From a checkpoint of a small mixture-of-experts model trained on Wikipedia.
Experts: 64 experts in each of 15 layers, 4 picks a token.
Training: a variant of Muon for the experts, 213M tokens, 6498 steps.
Below are experts of layer 3 (counted from 0) of a mixture-of-experts language model. Rows are named gate (a neuron's input weights, with its number), up (a neuron's input weights, with its number) and show model dimensions 0-95. Each number is 200 + 30 x the weight over its row's rms, rounded and kept within 0 to 999.
Before each expert's rows: "comes after" lists some tokens at least twice as common just before its tokens as in all text; "mostly gets" lists some tokens that are sent to it at least half of the time. This comes from a sample of Wikipedia text that the model never trained on. Tokens count by the router's weight.

# expert 50
comes after: " \"", "\n", " of", ".", "==", " ("
mostly gets: " US", " Indian", "See", " French", " Russia", " Russian"
gate0,223,157,183,248,199,200,185,151,201,230,165,194,222,258,202,152,227,179,171,184,210,208,180,193,177,195,222,198,203,247,235,217,217,182,155,226,241,170,197,179,164,237,146,175,266,211,218,214,170,195,258,180,195,188,202,204,206,179,170,215,236,145,196,184,178,140,172,209,204,245,163,203,136,164,218,196,208,278,210,169,170,207,194,172,219,185,204,175,225,175,230,231,133,216,244,195
up0,197,154,209,209,213,170,227,182,158,156,198,173,160,262,163,170,196,192,201,211,164,226,211,179,136,239,156,245,189,228,201,224,232,161,220,197,189,241,216,243,156,209,180,214,237,219,227,204,208,223,181,199,226,172,225,204,173,190,210,166,190,216,218,166,161,217,136,202,257,178,164,207,175,167,221,257,189,201,244,169,213,168,221,153,220,166,221,230,243,203,168,168,182,223,143,253

# expert 13
comes after: " |", "3", "4", "6", "5", "^{"
mostly gets: "*", " Species", " Family", " ENG", " ·", " Best"
gate0,215,210,195,157,137,240,217,212,235,181,200,192,217,169,195,229,196,211,191,211,187,182,218,231,175,210,178,145,241,200,215,152,175,160,209,229,164,195,203,212,176,197,165,225,183,156,205,141,222,210,189,261,248,193,200,219,222,251,187,199,147,203,209,167,207,247,143,278,204,211,174,212,216,217,182,187,216,245,221,162,193,206,202,231,176,229,193,127,151,270,198,209,214,149,175,212
up0,241,230,206,192,202,151,130,253,187,165,177,201,165,223,213,197,192,223,193,198,213,164,203,199,232,200,208,208,204,248,228,234,166,251,230,207,221,209,169,249,185,163,231,222,224,237,213,226,186,224,226,195,204,215,182,223,219,215,198,172,221,179,207,175,170,109,223,180,215,184,227,154,223,222,225,226,185,173,176,235,243,208,175,245,183,150,261,252,248,205,222,259,210,229,162,237

# expert 5
comes after: "\n", ")", "3", "4", "5", "%"
mostly gets: " |", "|", ";", " -", "ila", ":"
gate0,182,187,169,226,245,178,168,157,173,223,154,187,183,255,150,176,192,181,173,177,202,230,197,207,189,242,212,213,211,183,144,168,146,168,192,186,223,191,213,195,239,199,193,210,161,213,227,171,201,210,172,175,242,195,207,267,201,192,199,199,220,224,236,196,213,175,156,168,158,242,179,224,193,227,158,168,210,190,172,190,231,153,225,253,147,205,175,124,186,157,184,192,241,275,215,226
up0,153,238,193,160,177,208,241,259,191,192,237,171,203,209,225,193,183,170,166,249,226,167,235,257,179,206,161,218,232,177,244,222,189,223,185,171,228,178,192,227,198,207,235,239,225,203,203,166,252,213,173,174,220,209,214,171,156,209,200,215,134,188,172,208,221,221,235,190,190,212,203,229,143,225,168,160,254,135,237,241,246,182,185,193,196,175,194,246,215,228,264,238,212,182,217,182

# expert 61
comes after: "\n", " |", "|", " Born", " Died", " Coordinates"
mostly gets: "|", " =", "=", " •", " der", "he"
gate0,231,193,236,171,218,191,205,176,181,198,230,243,194,243,184,182,206,178,235,165,226,197,264,232,190,179,268,191,253,185,193,228,200,176,212,185,182,186,241,250,279,161,242,221,222,139,185,184,196,192,230,195,233,273,150,180,230,214,184,172,240,200,179,224,217,169,244,196,206,187,226,175,164,143,219,204,209,234,183,236,189,220,248,236,215,213,239,214,203,176,192,210,170,156,176,177
up0,188,237,223,202,167,240,176,149,173,219,175,187,172,226,224,156,135,183,268,249,152,192,189,178,199,231,181,262,205,187,192,189,253,195,197,223,192,250,189,186,192,160,229,169,161,188,199,227,151,242,154,243,194,134,217,233,190,145,207,182,183,217,168,144,215,199,233,201,206,207,190,201,206,231,264,228,193,207,201,191,153,225,209,196,207,207,211,182,252,173,177,165,163,228,196,197

# expert 28
comes after: " |", "\n", ".", ")", "==", " ="
mostly gets: "\n", "==", "===", " ==", "====", " ==="
gate0,203,126,224,188,208,206,243,194,251,184,204,195,150,206,244,235,264,194,195,203,211,199,245,214,225,211,171,253,233,265,191,212,221,225,211,197,193,186,174,178,217,185,187,173,153,210,185,145,232,189,233,194,200,209,220,214,210,183,183,209,211,201,192,186,252,164,168,157,144,168,211,223,212,280,224,196,166,224,231,165,200,244,162,228,245,152,218,203,191,227,162,222,160,180,239,159
up0,211,272,215,202,162,197,205,208,226,212,207,201,136,258,179,211,195,183,235,173,247,194,211,242,246,243,174,207,199,233,218,249,172,233,188,221,214,254,203,166,178,194,158,196,199,182,232,183,261,168,235,231,187,172,227,179,219,228,154,172,229,223,199,163,169,211,170,191,196,208,166,200,188,169,236,225,174,138,159,159,214,174,229,184,194,192,223,199,250,183,208,281,247,227,201,211

# expert 30
comes after: " the", " a", " of", " and", " with", " is"
mostly gets: " new", " two", " three", " all", " more", " four"
gate0,179,170,192,219,217,214,160,153,249,182,161,165,193,156,153,177,254,185,200,212,178,211,173,169,269,205,152,168,181,258,205,205,177,216,188,202,208,212,203,200,178,155,227,221,249,197,192,173,197,196,212,183,177,184,196,236,221,193,172,194,187,221,191,195,136,214,183,141,201,201,194,158,150,123,228,235,241,149,235,158,162,192,212,233,192,223,263,193,220,159,216,186,221,217,242,219
up0,170,245,219,218,233,166,192,178,202,150,195,205,203,221,202,204,165,204,146,185,158,212,206,259,237,232,232,163,197,212,233,230,223,165,174,189,212,153,240,190,223,216,244,156,227,233,143,180,214,161,190,235,164,196,130,191,174,228,207,185,214,205,221,207,218,225,190,230,219,185,195,206,146,212,193,225,199,213,140,160,244,226,264,201,177,167,186,217,216,176,201,118,240,227,166,182

# expert 11
comes after: "\n", " |", ".", ")", "==", " =="
mostly gets: "\n", "===", "==", " ==", "====", " ==="
gate0,188,197,186,210,178,235,204,166,243,200,261,216,179,151,224,255,176,208,205,189,202,198,218,189,234,182,230,190,207,231,217,242,230,151,267,158,199,206,210,214,276,218,160,178,196,194,208,142,215,191,177,208,164,241,173,228,193,210,174,182,229,204,201,202,248,210,235,209,174,172,186,207,156,235,202,232,197,214,230,167,206,143,186,136,156,184,226,162,200,202,158,207,269,157,246,171
up0,235,182,219,184,171,162,200,169,136,168,178,208,208,168,204,195,180,174,215,203,215,168,162,224,186,174,181,183,188,245,222,198,235,177,203,194,218,192,147,205,202,215,258,178,184,186,198,202,177,216,112,209,148,249,228,256,172,186,192,222,202,191,198,269,250,261,178,186,214,182,184,188,225,255,220,241,209,159,283,240,217,224,194,218,203,230,221,250,165,213,185,189,196,236,198,195

# expert 56
comes after: " |", "|", ";", ",", " in", ":"
mostly gets: " ", "–", " +", " $", "_{", " −"
gate0,194,235,239,219,180,213,161,209,194,240,199,161,219,224,188,218,162,206,190,238,204,220,149,146,117,238,214,208,202,214,254,190,230,223,173,251,213,197,209,191,183,198,154,176,221,200,231,194,173,248,211,197,189,209,144,166,189,219,209,167,185,127,183,260,155,211,218,230,218,258,195,197,184,232,230,252,191,210,242,201,200,185,239,239,200,174,143,209,205,197,222,189,142,208,221,243
up0,213,185,210,177,216,204,232,174,224,237,176,198,251,192,126,200,188,202,161,228,207,180,220,202,224,172,198,219,164,257,228,237,189,204,211,181,171,207,246,200,204,184,156,255,193,226,195,215,198,164,236,227,191,288,210,224,184,194,157,167,219,176,217,145,226,236,226,196,204,208,145,215,214,194,229,191,221,222,186,167,190,227,157,156,214,155,258,226,221,160,189,219,236,174,122,236

# expert 52
comes after: "0", ")", "3", "4", "5", "6"
mostly gets: " |", ";", " /", ");", " —;", ")"
gate0,235,210,105,183,213,221,238,196,257,184,184,188,212,214,220,192,254,184,186,211,219,238,227,199,253,207,148,203,258,206,180,227,185,250,206,233,177,238,228,212,190,172,231,202,244,237,184,157,141,163,218,210,156,207,226,170,221,239,183,229,207,240,179,248,213,187,201,179,199,157,209,191,167,154,179,228,203,179,198,191,204,167,244,211,135,230,211,240,238,172,232,201,172,191,186,222
up0,188,214,240,202,204,160,169,196,171,230,209,191,228,194,178,235,141,188,197,262,200,159,150,226,144,218,217,189,201,185,227,185,244,197,177,224,187,212,124,235,207,227,161,171,196,219,235,244,246,221,187,232,275,208,213,198,237,139,219,195,202,193,214,196,196,233,187,237,217,210,165,219,151,197,201,206,251,182,291,226,179,181,162,220,220,178,222,190,199,216,183,199,233,211,239,159

# expert 6
comes after: " of", ",", " in", " to", " is", " and"
mostly gets: " but", " et", " though", " ev", " many", " than"
gate0,217,202,212,224,230,164,171,183,192,188,129,160,242,198,197,169,213,122,162,236,165,205,182,183,166,204,211,111,222,178,224,185,170,182,156,209,200,224,206,218,217,229,165,223,224,153,211,174,229,191,158,213,227,182,196,218,227,183,184,220,197,223,170,225,230,189,144,213,152,206,206,165,217,204,180,236,199,213,262,196,218,218,237,230,234,196,204,275,173,132,216,189,228,212,197,161
up0,176,219,228,242,205,135,199,215,201,180,208,209,186,124,192,226,218,207,251,188,239,222,252,224,186,188,202,192,263,163,142,188,185,186,159,258,144,213,224,172,220,229,162,189,126,202,235,211,195,195,207,199,172,228,199,207,157,153,212,180,198,253,180,214,155,246,197,204,195,247,158,204,192,189,130,187,208,169,218,208,190,162,207,223,202,217,198,224,257,188,226,184,170,202,187,171